{
  "n_layer": 11,
  "n_experts": 40,
  "activation": "swiglu",
  "moe_layers": [4, 5, 6, 7, 8, 9, 10],
  "balance_loss": 0.000713,
  "lr_router": 0.000933,
  "norm": "rmsnorm",
  "beta1": 0.93,
  "grad_clip": 0.5,
  "train_tokens": 436500000
}
Below are experts of layer 5 (counted from 0) of a mixture-of-experts language model. Rows are named router (the router's row for the expert), gate (a neuron's input weights, with its number), up (a neuron's input weights, with its number), down (a neuron's output weights, with its number) and show model dimensions 0-159. Each number is 128 + 32 x the weight over its row's rms, rounded and kept within 0 to 255. Numbers have three digits each.
After each expert's rows: a language model's description of what the expert responds to; "mostly gets" lists some tokens that are sent to it at least half of the time. This comes from a sample of Wikipedia text that the model never trained on.

# expert 7
router:161098181099162064118108188150127141158121136109145159142104121166175085099086167177142143107174077119152105115198095115063098069090073154092160129118104159105156112154094172140141119121156102119108073166156150131166078145136097139166075065122181107144143126121100140145059119134113103177148126086090069235208147153117139096138107102116125104083090147107118136113134126154117132104046084109124143114116127128120140118118123131095164112078154070102111145091143125103077132121096111
gate0:143103141121092095156167092165085183156188143144150126089132174138121151114123178112146101193148125108118133096111132061185162094155140089111146113128146092168136149131116135139156139137121152158131117139079119165185076146095140143167115160182165127158211084179045183163080136193112160122104149098117162160176145109148103120147104100083150124100138157117126096126197151133133176102160096100086065129159181107175121086122169118143058141099132132085095099162127171081142092098117112
up0:159128131161179112151148138199189115114107096141153105146162147142160168128116117137040115097171194096166109113072126068096127125117146134107120095165128107089145164093134130168114155154115134160094152083116137159166058122112109128100101106131183114148186229106105157146117100196141123153129119132131149155118096137146176116123171165062135104137069100194132103132146100101147102100135143140098137157100130110177144141099154102212133083090150133149136066206146122134152095091091162
down0:130068154149068136107205101105146121139164080158125083104073096142161145088080052120091146121145158120096080126057139146120148174164155111136171123137128134099095113080100114193135087136159114151176099191109106096118135136148132116167135128153139153106098150060096151070093154136166061145123125098139154080088060082112060090088117152116155086124109120149113103135117116144129072078161086128079151159095096134148138150174123124105149128125133108130141058192137137144151075096104159
gate1:125138099140139158124135106171088155102071110131121119133093154201075160076144150116144137153176077099085086179104148092108114152171117151095154156095100141198149103168099134196044101156111169115087136130077128189177105147163116146119154177168144170145150150163084139150111078190146108102123115171103155122100135176126122179164131178122109148114078119158145135169088112176154139118128138111183214178096156090140114084147180126172168166135100135146132122121138158131084154163103122
up1:104123163122106188130138082187045076162097105105151119122212127128141169119184164161143125110110083127162115105147123119169148096128107108128101164119160091106178125089144125160158165052124146109141081038112135214137154138109148109121089126065127140113083106163110159155197144139121139091107158109121072104146118107157111093088148119126119151084114129108121094111119116115168102145146193118111067067149128188193096133148100087152170104082128162124130167111141116130173073144152155
down1:164114182090088085119171142142104093140129165085138096154079106150121090132199129069080115152071113119131128123096131138157078163162135036110148125172127122140136118139163113103112087023141145135079170109139064111149116187161075149188096132126100131110140135086116181130131143100151105135095160138170147112114149091140098126113200095101125130140119078072147099077151142099100175155137123141099094129096151183104084142075138121125060160087118120103154121100185147077135160169125132
gate2:129113146114118111187146170075109124126105096112108120093198132170102142099077070153143070150123083174120089160115090189105106138101120106116182126151065118099150152136167061138151128146101123137129099125112116160081172147161214178141089187100104092051120142150183170148113160079141126082149133066100140117122117119152102105130153136095117132116167084153131099113085093163109084101167142107170067159133119161101098154079130043116135145153164121087077120076134141146107144156143105
up2:154087183122084147106133102119117103115137145186195161156120125096109105115176134115151129124114072155121115160075151154112125200149090162173130064180107110139156149164104108109141124108116109131068132137150108134131102139138174214115171113128185104117134144148127143073157156159131126129108096188156140091055177142125089136099113171132084156153134092137148138116105133079099128144234121116149093117148088163119145058137104040157110131152084194173134144082118071138146114128116178
down2:132146127080112203119169070167125136123093131147105164126114167063128099114078187160109089115067124115167124139097112121082133152113090104157104151153161131179103107106108088151137156168097121063183063176105143107140152116160155132155102091186081121050156148162111166076143145106107095162112099162102161102075124117122135157104114156118166138135180135098070153081138110136120104140140075118128148131071160113120098209191142128102116090138118093112098087144124100082078087095181110
gate3:140122178110093134154126161164134148166125197092179110159110142144098155137164139176164167105167147111139097131120121148102061124138153083065126128154047125165159088112083168151136122104164106128136108166126134146156137158142086112139135082125121084152131144144142122151118167151134178120107095134120098198137144177140110138134112155178111125151181161179089165083130163068143057050090101177135223149120095085168115087104146133032167113170124127071105162094109132135124123101138119
up3:175147117127134084136129081118138148105094162101176179170181088147123135191151120141127096115124170122098134152157135073083096160123179125112213114116153137126176113132103126109110152129134123127202114165098124136097170110115130102133127119196138148114185076058111075170201145101081133136152130119097131169159153129101208094115126142111165102143134089150093202140162109141081109122115094103153210131114127073116071066191143130113162174105167102107117147104103114182136144152099108
down3:152110177144130170156148134148134112125222122124156118106088149143087155141119152151134128123095118114121154161066098107109121087118188126126099163143094115153153163133158119112070109127070162092126185141126166167131152107103126151112108134183132101108142140096090096112121126097092133097127153186148124160118039104095175122105136094072119157144148162130101049079144054147157112125111194117086034142120124121099177111127126102141156084187151102215093116149112163074096122116168075
Adjectives and past participles modifying a following noun, often after "a", "newly" or a hyphen, such as constructed, established, Prussian-born, rival.
mostly gets: "based", "century", " powerful", "owned", " Recorded", " historic"

# expert 33
router:153081158166144110151164160078112098122163194121135169122098120179137062081158168128158163109137102127153058143136088116122097086099063135128170106083113095091152038083072162102133133177156130127155038143145135164194063127121109129119113116180135102125074114141102121104089105104086123167168126134120102228131136089144198061135088133100124130115106127105154171101118152135145120133135136150127163128122090173083154123164104099099104094126130124161131150096155097114090099101121131
gate0:120112069150177150121133151159183135103121148129063107131131093141114071149133162112160156060064119214117050102111123151120105172121146125143090070167195170149164168165086143131181051099101076160099094096099140126164184150143083153097138091127089083132102088096098140106088121113142153150190130130094085089099145183140163102117145154153083108160099131137106130106163161152152131177115086115066140092129182113168139105115161140098120110136129123135168080117150139174108133123166134
up0:096111107096102112092151082177134149165123130172172077085107138158142156139122178118096112092115119084212123120164118125107147120149179147122100119143110152103160092139095104119138149133166088054105111108130109209076118083170146117125133126132143120116131126158101142081149084102159118146086103094041119138121070081129135174107115114193185073122155153129171157055153177101022083132112083140150141165114146115150108119131169073159129117151138106089170126108172152098151128100103083
down0:076107145122112131122096098110141122123145156063140058098057087076123171105125106159107078196122140090137145113141135126113142139091140095163123081133084149178093124158157154113158148118139074103107160099129149144165108135071131100153078103115170160073048124097141132125081155149108157086165129138173122050142129180160131135131096133068066134149110040113122122106126160117143115113178180100101206111110108118208126167148177176118139085130113139169129121186157126130123119130150158
gate1:113102096152143099119146098134124095130160171221114115105119121180111125126154130125101136151134166128110113209162142117102095106138117150107136164095131081106093125093101183167117183182123177159118147160172190208155044079106124145199141119169062125139118135091142097116180068079131161110107113170143076076151083095124122139204100101150095143155109169158116186084174120155149142141150126123151172106110162153160135160100121135136143094162127114112113084181117135134092096132098087
up1:106165147160054086101077153087122152136119169123150113163128131163139116105148091064151120086144096166136144131094135131105174144114072140185076152139130164090135084151059193145148084155108125151109054125188129130136100114115143091145130081133144114127113172156127098175173089107062129098131115076144156119079145087144108134164105119166090191065071108123086137148135153194068106103112121120139094123067108143091107101162132158148122051146170129126085087095135156134167137163109161
down1:134142076149151127152124146127155090154131104065165180135130136106145116178103120093151142124149118098168164113051161134142142115127147068143162129162119112124136161144084126119107077148146115162138129111089098195168176136146169099101149161113168085097083190154118132175105107122111090163140135181114116096096171169133173151142137141164090123128189056110181128156125104144111180169081182141120110135082141156102186136092143091122140138089134123200177075151129042057115092110101183
gate2:173129173058142145118151143132140120124105164161137174104091116077104092088138107094107118079148115116116079156189116141150061119134162172161125112076116114110173072074183093160090125157119206108187124132136096124131136184095154123162147124221118084099106113108157121121117124106105118167114165129059136143157131136180193204124082135099145105197115105099113174103173093133095090075162117108140117139136077109086122132086135139106118141134131170054135150134160146132131159085146151
up2:106092097183106154171089145110096152082091132153143110083087177139101139154089189075178160165113115155063168157121133105091149185155170154097116097164128191110111121124139203082092171157056152170124153103072134150092117144069116116152115153131127157159138150189131109168111104138135155156167087163179074141095092111113127122145048080137125117138142118199179114147113154127148128178105140160130167109151099151157144092111127115164138153146134125202164102156129140138114140120183079
down2:078150155148088190137088150141079082207070135139184189142153072168116145136134096097071151158097065164115111088122174120083148080137142155127083097099118185124104122128173105126129160108159126130160164116099139091098115106181109108142107079073050128152176156181105142098132182156161145134147091144086112130183152120146160097072102099141146079195130115110119150097118157149087127104115125121160148121156084105123107089127150154102138087158124104156087143119094072116106094113120200
gate3:161073165144126112141146089182103164173162132103129127110108137143084053104098081105139161173112116092103136116146113142135106087113091186129113154091125108110084183152126127104084150141131115114132089181178139118120134157190150169073128166118097202106142130101129067117072088171077083105163097031154110144133146130091187096170148172135105139108123135130184165168098150115111128103172213115141104103129115174116146123129168155107156127105114137124133183210148098157133105143096177
up3:130140192082154135115140131166168150180145119126095164130106146095100084134101128101157134061129081143124094136139120179193091089156026174132156112146124141114114166136097116147125194117178093108154117152134153120157142172160141141177129187114149147127183121165147092157137130055087101096192145092169114154216175089156093156116114107104130196158198126152151086152092137191129120143148164121074102136127140182137132116144183154083161145148135143148153090164119142098139154118146127
down3:099157094102123179119127098155103111141179125106154123131092122145150195183106164099152154153153076201066102157151173143151129131108118086111106139134136114095102130145181077154205114103102143181145071126110155068119131066092169149114180146053123124177170130136137135165143110140114131109130153160144128142059131157143166169115076115147149140089137104155100116138123168096113199155165141177173128071166138104212174147176128130118144120082135148169108100108100178147123135088112066
Participles and adverb particles after was, is or were, such as born, died, known, up, off, went on.
mostly gets: " died", " due", " born", " went", " returned", " up"

# expert 6
router:142088186099106153107127174151108136149108103091114154085105166124144090092085125142148112129166085145158093101166133127045132093087094135124121123087107182088110088164127155092124122116151129147181075150139170212166065184123116096128123059171146094110104094113077154086069172107105113161143102170104142173140140094141114079097109116114150084122091136138181121137154155147163108123130129091104162111147143161078160149105144118094115096105194071109129195093137135093088068085104183
gate0:159149098203186097120120147116090146151185124174131173135164139153089147135175126092141140150137141108095166107142155111119093120134081180101126129123146205090161164125159162156086073119187083156157084103000146099123102089103075059118137123110149150135122125092130107117195131173107164136077129141081075115138137143124158092119124152144166148175123154114065161091132114153096113123137153150120148082121094142082148149089122103129080100094154103121067139105138144093160152166167146
up0:113086136148090095110144157177134105161141118183140187116103170148146154100119136127127134108173099134114120150108152196143124132132188102165117086145154136117095061095146140130144171130122183122123158197160081127122105144076104177126146122088123115093113114122170127166110172067111179174163128090156131144156178160162133167155049102075159148148029124144116181151122142171068160150108088111119198170146165125172081141188178160087159112136129146100118096094103116104158160135165131
down0:080096073107175132104090088082156103179132158108167148125133125071157146103165105135091124153092164041157094168132126140142157099102108116202158135162108137141139182077090165076087086109097119128057111059145126168197153072155129130142134133156181114186106159066129085160136129146090124091106124057140089146082153144091125122160136104103122136089123116163075093090134120135100124115124089108099172099108089157138108123115127151143105124096062164160118127169162107087120094157160091
gate1:142097143090128105087158116205159164098148140071095085119112141092112190163136105075116126150110160158092146151119120130090154093110122129091152145135101071084090151118142066149145085080120153157158167126126129089104114111114100144129111145098147199129106105131089167155115129131168105146039166088110120160106110147174153142162146103114135128171096107169091132170143146131085129113059157186109148152105181079157104085114163117111141149123151107182114164185125139167167093216217098
up1:164147097166171118163116102113107124146147148097132114187180084092090161120149135088101124131159137092089122113145183088130135107169149140147126164119105143142102120119120090116096154148137114100116139138000128169118164129131089136118151139145060169163179103119117131197144098128147131142165136208100107099161115123107136159145066105078108103074162104099121137101108084132147103070155127094093093162209200094172112183114117147186154140087170143079117116095096111120090170178146123
down1:113071162177170043075045088174159155169119131096108139132137104093157168161109126095117154087126157113120128146137163185094109149129162160177127142166104127106163108156081114147099146094085111138154182137080141142051122140077098098143160143084169125123095133174099163146120130141160097113101146120075092112157176124134206092138124125160065151077090111118100149106165090079098083133182048170132146152128165113170121105173165117142144123135072102127085169102145100133128119114131128
gate2:140092191116070129178136132179191091105141174143133082147105113091141068108165097125160099150163170160109134122143069133102136141117134096151138117128154166146135072150106114094160081082196147125127092186164125097131115114126071119121128139161099060142153105115145144079115130126108155146112127186148138202108175106181105079136159051115076138157093098119158131135069082142074182156165149146139150187048113122112160094095120139127144097128182168129087135097144117103136069129094114
up2:130117098118119073158108141131176156126160121101169154168196108145147116161138146144112154109114124099150194129134098077153161136149120168131098112144103071116136158103161178146167145092096160118106115153097143161127113125147135153127113168158116219062057079125149106175155104198098117150107187128144107130130136132115032090111099177102155131094141134127063146130124135106117170116095133183103104082135134088132066089124117103073125180158088101084116069121087127211132088167166117
down2:071131141189087124123105136097107126127112128140128143146070110168174160100161126118165115190194137132143119112084151114113168080182122107142168103150123136115105112118136162117100126092206076133182112145154089077129137159093114104089123155152097107156087093089160122078126072077178130123198163147085075153089111144100174115121129082104146131098133146166097156143106180132150105150228076086095176165110159168063127069100100160153111113135160142156111150151130135089140075120093134
gate3:173152161146201173110140091166161104142048155123154137094161124176128170134112187164123138084110118120145133139073154120093107092108157116116121139129130135123114126155152081145129161163145141144144098130118130170186093143145184116087141121081127171100106165088149169129145100159148103211088193124081156148096092127131112109197133128108132094119128159159184117157089195087084134100099077110052117161162100094079176167183131106187115111120125111113065114104129140111138181183113100
up3:161115151105175118129118122162120126141113147112159056093181058136116155191096179128115137116082124161125191149104169166081089125134148148102129125143125118114080108140161123105122124138074211122160066157144134163167077128127166176114116126170127156129122122095165158108122107100077128201103164173135131179121077113098110082119172087109119132104197141155148139168076142171132117163163073123138085154142094133077115131098162110102047098107145088088087138104118161071147143150177074
down3:193086097190131131139132170165120104110066094154170069097176082122120160128134100094165130094143147148111187091157134160087136155172136109162124150096109156136047124055171133100164139127105098155172130155117163156103096108093118216156116160163149121162186166124149151179127116068125138118175151118134135131087107166134137102121087184109091118131087140139138161192130153108108112105090118134203107158133117183060130112146106146135143158106096069123157131054132147143138077087112110
Past and present verbs of action following a subject in narrative prose, plus with, such as had, took, received, using.
mostly gets: " had", " has", " became", " using", " took", " make"

# expert 16
router:133069124085135164137154144125120122103124159107088138174174215128144132071122115111109119123162091157176068152162129110109052086089118083106155109131093127126106122088062136109130122168148138080165091228167145131142102125115108083117156095181113120103077103144068154118052162114099130163108088149132102119169139146169101131115132111110150099093081177084162147095133108142172136130123092094105146088141144166107146124094132145105187144070180089120084186122154121100060161120114169
gate0:097114189153164109095166125197181159169142134103135152204131138137087097117039126125179111116136104091127115084152152162148087139081060125112168155144081118156148169088037111130134132136133102115139093136116125128118158180076156103155134178127099150139109133127129083102106161165117208105134098096133102141145171090130125118123070123120116137153136119099153170083090108136150120120082128174061104089105198139165153032088121129121108188134106144113127133116128175136091122113141068
up0:097136124154156124084130134182156198106131093114086144156131148140109100078099122135218132131135152159154113100092129163080102111119069107172158170177130149146108113094107088156196111125107105178164084104089129121137124144099178140108114161160141105172063174090173148120072099081154161108213104097115114092159167147086112099161082129160079219134100128128129141142141082151121201149107136128101089136150176178136127143131099072152148150171139132126119090121155164141166093153089108
down0:067165095135130106093174108137184145146167131089119139134112151153152116162161164141137136127107227102142121170153104072140132157123103114052163100184045092128092123137137088108123127080117170146177118106162154082169117173085115127084153160108118173171092145096149111133129055122166128151136143136166060136142142087142139148180134148127142165163089045111149124124069130128110197130126159162150107103114156150113149062105093173143157134177118179096081141165128131112129179141128094
gate1:103128186071132154176153128164113098091103126071177053128152150098126169087166135127081103135125126131158133084150089152178107131098111124134114114152129128167120051087081126082152106079124086145156105111138161145187100115132141156112141149146110168126127125161166129162054081094133164144110156120088096156162132153106083131117040169110134115104131100161134126061132108101119082157120172110125155143165131158137113091091069075077149146076116155095099042131112129060132134174125190
up1:129060186137147138154133073138119127153143152043140121207158107131146139081183198113069116129143117133176118156162142149122134145089102116093113097135105133126071111113118155127110139069152098108148103134112164136126117145102153107134104116148087137123121111135158150077080146093175156105135113124172070101035107134095105073070125149088085090104131147153149159139133082154086077149120117096134086135132146120159107091151090132062121095177085071070063117188162098067101135108113138
down1:118208132143104138053141123186138120126168117136116171134078107157113121133079099169096166111123094082101097135073140101022135136098168126129097135108124131071159154156100128126087137127153143106098147135122182148091137154145123128140080093076158085093158147118099145162167159108152134114148111121167096080176115120093107159083168124147147078138136121179112077191164158139114100166208074200179169075121120115103114097121084109134138139065130084169142117129135119178099089166119117
gate2:121210179148096123147112105109104165130133146135156092141089211133087063144135134135093128102094153171117143091155174178160112145128110156123179147137100119114132120096047070135148138113097090159145155129141200096097168126117164145198128135073104129159145129147109092129060099106162134049149120123069134074121150105121152115127131138087129192064062118078103119129115153154139129152117116120075125077107126137138182146070185090074138130177098105111113158156169124116098115138137176
up2:103091165106133148126185149158151115128171101141112107175074163147110091147152146126115102102148160203120112122118088170117206172129101105165125133099140124118183102152102066140187119166110060142155140171089194124105161132153150120148159178121098112108088189093147161074087083136153137081150106123118149102181171109132097135167098129101095143096103080113058116117137128170099053057116169156076128134109139141170166118087131121069103141160172118165144134138135158116108149085075166
down2:125150117131142142139167154097136131194127188175137098137094193180105099157147129144073159151090143087132129121129146150139152083154105091128162132111089143105123091129069167115080118116179146161143143125095193082136144185122171144111093116117106188157124100094194124103122096109102107083131182097082137119089122090113147140168148135177123123065117184197156100157094111101079134196131172111078185143161133157091173181132157139156118114140110104088087157156092116180125169171092074
gate3:155123079117079164130141133136149123116147186112112159162103143137171129159038122106106145163153153093104133143134195139116093154132091163160099106092078134080098110164109161073128084155122143090107085146184177079156086133064134111110167152122144184163171089110041145126142161156107094211101086105090073153206126149168130101150135121138062160132157114100144088185112157125171132145188124142122091156129093132149105115186124143111173154137142076167106148111122129121147150116141157
up3:109118157150163090084071156073100096111101090098117147113141110123130102158087180162143093083144118139144157153106097124133165099140179080154167093171149111190124156113155100149098125118103171163223084144146101095094130107078128122119150169120177103159169126075116175059179099094113133119146133127167168146095164121076121136168182094095105181118072104091141138117067113100133175087111163106083198138107122146153112209145159075130077108100157121120138138145162114099144121111134174
down3:065147121132032101135098046184095115158177142169178145145100120148103123098158065177111155113122156115158097089149144129120174107150140168122112169068115074080130121085137151088175139153173114116155180132104126108091129189142147126076117120087167124126147159172108179104069119141067173116146170103092123195129114086182210118112128132114062085130169105169156127149129131135161149151126141136095141126167127103111089142176191139130138141146166131143113102090165115099131135124090143
Prepositions and temporal connectives after a verb or noun phrase, such as for, by, of, after, during, since.
mostly gets: " after", " when", " during", " until", " since", " before"

# expert 23
router:098112153124113144147107146146095077110106149115098151095136115144225138125073166134107166152093090110135081111147116174082098154061113138099112082112145105114108073129079149151118153215151107083127133178159168183127084156152116145211094105197142169177104086129135158120086152141095137126068106135171127133117132159142104130092094112064135110127168163105119164161140163115131104106093098160093147099149101164078164139117155122117186093134128110094115190110125078081069078150095102
gate0:185127070106114127162137109187153085197121144096046095125163126107126131100125105137096154157146111157205128159175149165162147150127143121073144143071184138087164095151155121188106134121102128119151095164145090082155123130119134132085140130150085183104102154128076130182109094146156125174080171129107117152163142111145109059063113151119131119133177120118132135151144137125150179150163114183110142159126068144176078108109150167099183150118088151121161107115213162101189144182163137
up0:146114086122145149150174119120118074135115179116193101117135124092149174161136130096128171109152103171135119146153132088092070099164142123160124180105192193137113089166105119148103081130091180113156085164146063162103176153105137137133086117137140131171121086191081141110217162089115173098147140119175103122135066115133111092163179178109117142100138113107112107100137141102166130154134111157127152197167188121142123168110129177064122119115129177111094172179167116063129109086099164
down0:154128151172085092162149124130095155074076133120133113124097170147098144134127138066083105143122133130139116198154181165129145102115152073084126064088083116156073082133120152193107105117140176098105127138108159148133139122111108132108143129119108139160183119170130109154212171123119094158123098147105190126090174091080111142134149112139133095156169034127106096094115032141148135131110115186077131129146157063163080088143173137149122088140102153176172091131144179127122142080113162
gate1:203149151195134070108124148112152145087123156124143159119124131093129122166088137132189160167103154158131133165102124144103127131133161162107097175128160111140136170122038101156136095171158087112137115207113076170169131204099149166109083161162149130145167138108106149143193131164101136184132105175140111143155080097131088117078134113100061120141123104108094102143126117147162109097114136129149067092163175094161107121166139134148168139213142087162179124053164179102128140132157113
up1:119034106153101081127109138110146102143213110139131102171107167125166084170129158194150130183145120130144105171113158126096134147191160124165175159098165153066150122100131140100090181117096128112086140146141134099083158110081103161175130193089166094130109140094137164127075149138149154160138156141144099180129055142095126131123134183179164177119105141149106127152136144144101139096152111142156149151109147141171078115105089092111104114087090162158160163159197172163075074143097086
down1:088151158152111122132171103129127142193097102134125081106043175186153117127080167140120120091144108124140118152131160163151126062102146184173145142056128135074171088120144107128162199127139068088119179095140115068127190156125160089088135130085173157142164137118092132127163128158129179126100096113155137159110099116123138149135132085122161150142205135130111105145208108184092042082067127159090151116142110137159127141141094100134101145138119086072159139094106109087102106114157112
gate2:169100131181142130118108096057097132066098114086133160086138116066109067122151149124155114173147130128118129125155145124081108145109155147162167085088168150165106148086109165138120119122105121087120083113094127056107114177174128138140171143127089156191081139148166166117117107156183133099128136128123127127049219139149105107184124111131149093102201086117167157094144150063150078177132190156102136102123098171143129158140101134141070114150187043123135133157168118119145128094116115
up2:139109115119132058155154159137110118071113140082214166134148161154104178145105101123149077198123116129064116088093134100125114146108138108129173110115149095133120122138135137086148119176177138047131047145075184123115099151121134129120137125168164086127123200134122092028148145202124160086144148131147130088069128154180119127188140096131139136117150096179148110139127198133103080109120147107124146137149089141135113132099121143168171116145139107073106112165070108153205138109151151
down2:148206168142177043141096126110169159146095180146228135082126139154141092110135079138158106151099159157134098124126142114164118141146138079114067074128127141133138127109133139175131108139146122081096075134175204122062120122113137123170184098136139079092177148176119136134197173115069148096124065123151137102144101098102150125144117157181115155131119161086116135143131131138162159130132167159196186172076182104154153110137148147123133161086070105131091129098161106114105107114155148
gate3:159115108124082165139140125089108144115150067133180135114107182131115116096156110083108152149126108067123118086175012154129146099137137063111159170103157147142080124135117127144149180113146124193096126078136116079128098117092139106116091160173091175101128119102131148096152141122118111117142118154229087142122208165143127112093108122133112180120097095131084134128139065177131142095118150188115138098119124142217142087109171154087078154166100132120158142098128140090062068127132128
up3:174173142189084199076162140129129098142123061102103109084126149188098108099101088122149205140166188076103143104070075102091076191145094143098103117129154115114139125128088105081143110182091075107053110151156087169188152118127106092105114133145071147120165089137156128088145162106122147109152176132165136099121151123123130151136108118119134146088113185196159083114094083134080150175126150125056079162151126117123155131108117120113119126129157108155136164166124104124169093147130166
down3:134110108177135166166101089176173078200125157116090102101109045159104145103198112109115096122134124147087046120103131125143069088128171164142112103128091177103138077172121078073162121117136120130178104098129109077151168108153144128151071111122161125108105123147215071101170114157108126135116135142113139117132113169085137083094143104126114143144126131125205157126158126157190100155103136121084108144122156086136037122131129122122159102137114178096115163132128172151107147099092047
Mainly "of" inside official names of institutions, offices and documents, such as Institute of Hygiene, National Gallery of Denmark, State of the Union.
mostly gets: " Lemmon", " Historic", " von", " Ass", " Dyn", "в"

# expert 10
router:153123134164106101159086114095147109152064122069075133134129129135144139127059117158123109174119096093140080119175116099132107134106140141150182147060107194091115105095097221152142092174109076138143092150123138149178059149182119129128068048160103146110070112120120135125094135129120122135127134119128092153138123122131109083053120126129110123116107125103151176098114143129142107137071127097111171139139161155087179122085191164053183074126131090123116131105186132081054141126133096
gate0:137085161180200173128124131145144155158119105135103113168080166091137184107111154162089147111081118201151111116132081126156126150118106188174128120141120153171118224160188161106150138126121180149177134133135132108129112093087136180109064164173123192155092144098087165124147158125094100118109152109067119102074072097165154142161190131075176120127131109148087138135066151158151154120090111106101146165131130083156147112202128142108128159125172096134108147156110148102092072128150090
up0:176131125108071117092159134175094160121112052168128126181110109130137120144146131157072147168093189148214131122095109098074116140129129161136177184123104141102142163139154149089117156131189144128063109174093145159106181107058105170067148117183110176152154094117139166141162122119062108145064078132119135112141136122086163099153166114122132132100132138152134113113089093161085114153066085091129109087099095154151109163112073137119142061090170107110097083150116097170102153090123119
down0:107104138124140112136131075136185087172137153081146104121099098097085149168122150144103080151138107169169122122141151163129105144119171095217125164119121109109151155178141211124111155138194119156127104181139067185144162112155183106094153138110119105148035103162142134097127139108128106122180140210116149139133155141136132169113082096137069178097102134141104106190119132125149124114153098141106130142142155108115202161178144136162096131091193125091119111176055129128142147125112042
gate1:159143082179086060121125090125147143076132154159132069112109169166160138093095099156152110161091151096142189070159124124092148119157146190138124092106172165054145119111137142140150120202172151144107176130132140095126173100137118157097134093137140087118081154156065172111091143145092138151120098119106132111103137080131125189121154153153163099089136099109078142054170160119150055119120116111117176110140102114103086097128084138092095106134113097158099165113113101116137173074213192
up1:098111057162099130057126157180141136102113163126169083108093146102110115121138101156132114098122126105105124075112146143153076092052112147124063066130168217136149124110125183084166174104123125151132176103105176066090138069111123172073167132142132102143155141163103123205168128108142113155162124127135132092065122140140070142128143166093118131094144111167124147094132186168104134113104106093129129153119172107138102126117174161086110129110212168148160084117156117159168135130200113
down1:125087148143110093096132141114186154149163166179118148139116167131143100175111129097068126113133110142242122177128119112124126106111132108125195110175110144083136165125076179107144140065133076172103168176074112128155176148181170152154094174169078095078148111134116141130139118141179122121124137132171083166108159109133139112222131144145091063177108139118134098163092123054109112118156164126137134142144166093107130093147129123157171135156099138079168105187152116129117119129195180
gate2:133127096107107082121109106093136107078119119197173105126115153123136094026161154111152097119170093104137127097120160108097158130108132167114120224150128107122151109149112139176165168187083114110129100140119102146168129166105115165167079046149142114096080144134150111181115138174150101133120122095183124155147128132083177131119099173143161135063100112132134099160103134094128092131110107070081096178124163125132117167160154093064099154130125129129161215106075193123064092094138126
up2:128130119079123157118133134151174098163146143088102161130125155112143090154074148123138118186107090118121098163116089127142121179116067108125140140114129134173070176117133143121071120130155154122116183141148136102095148116157212099130200154098094155160149174107087155154177108120088148141141102126102149114175153116189148155115160056094111092134175141151091106100195093092126154101157176157153149111136054157114113107155063174167110129049123166099080087142143072177154108130085190
down2:127111157116152041119124153076085161066095059144127056135071101141127133117157178134094085112091169174083112135119152118128143139139126159130127171093116118116185085134091154172153092146065112095137121098178166168144119146099156152143089085116110126153148121182106138139153108154147159137125154104122098165097118136043089109146077184146168160084170143123154113180170148157083120146174111066073133138137088106098164102102144073110104171154139149222153163142117123131115131126154157
gate3:116178105116143149129159126129098120121102130093146099127121160150193074157159132187103203128067168073128136069061134099155125105134108159100130174156136120100103127149123146083136117164137112147147094131136104182148128088159144142130140093098057121174177106122080087107144126113092070076114145065115133094158179072148077148125079192157150079122142137122103126109115163082156105135111113117188098147115155124149151127151199140158148190124122220193164150149175132157163097108131138
up3:121160078139112104150109105127084145080145108148188093130141153126137097095137117144203193138107165090173081085149125081106148117107087143103148158102140108116102155112199145088140098128069075138154094147163152192122100160126100085161128164116149073165130107156096197117142121078132097120156107101154149104227086127133064152117104175125121131144060148168073127131110170109094115118118153137149190166113142129162200106124068125154146143102147158086139179170147129171148160124116095
down3:103109097109168145117103049092122169102123080155102128147079152137112152151098107080158133139089099093185126097173138178158127137151188140107177120134116126145138112171184120127149129121092170151091186117122091105107128160124145166157050181178067111074160107045174142132126158134133187141130123119062104121111111120097111111123120148129116151164078112100081109165121101174184145188112116166127102181106134111149114152121110096120101047164083180144117123116167195097130113172141170
Line breaks, mostly ending rows and headers of markdown tables, list items or sentences, plus table separator rows and www.
mostly gets: "|---|---|---|---", "|---|---|---|---|---|---|---|---", " www", "\n"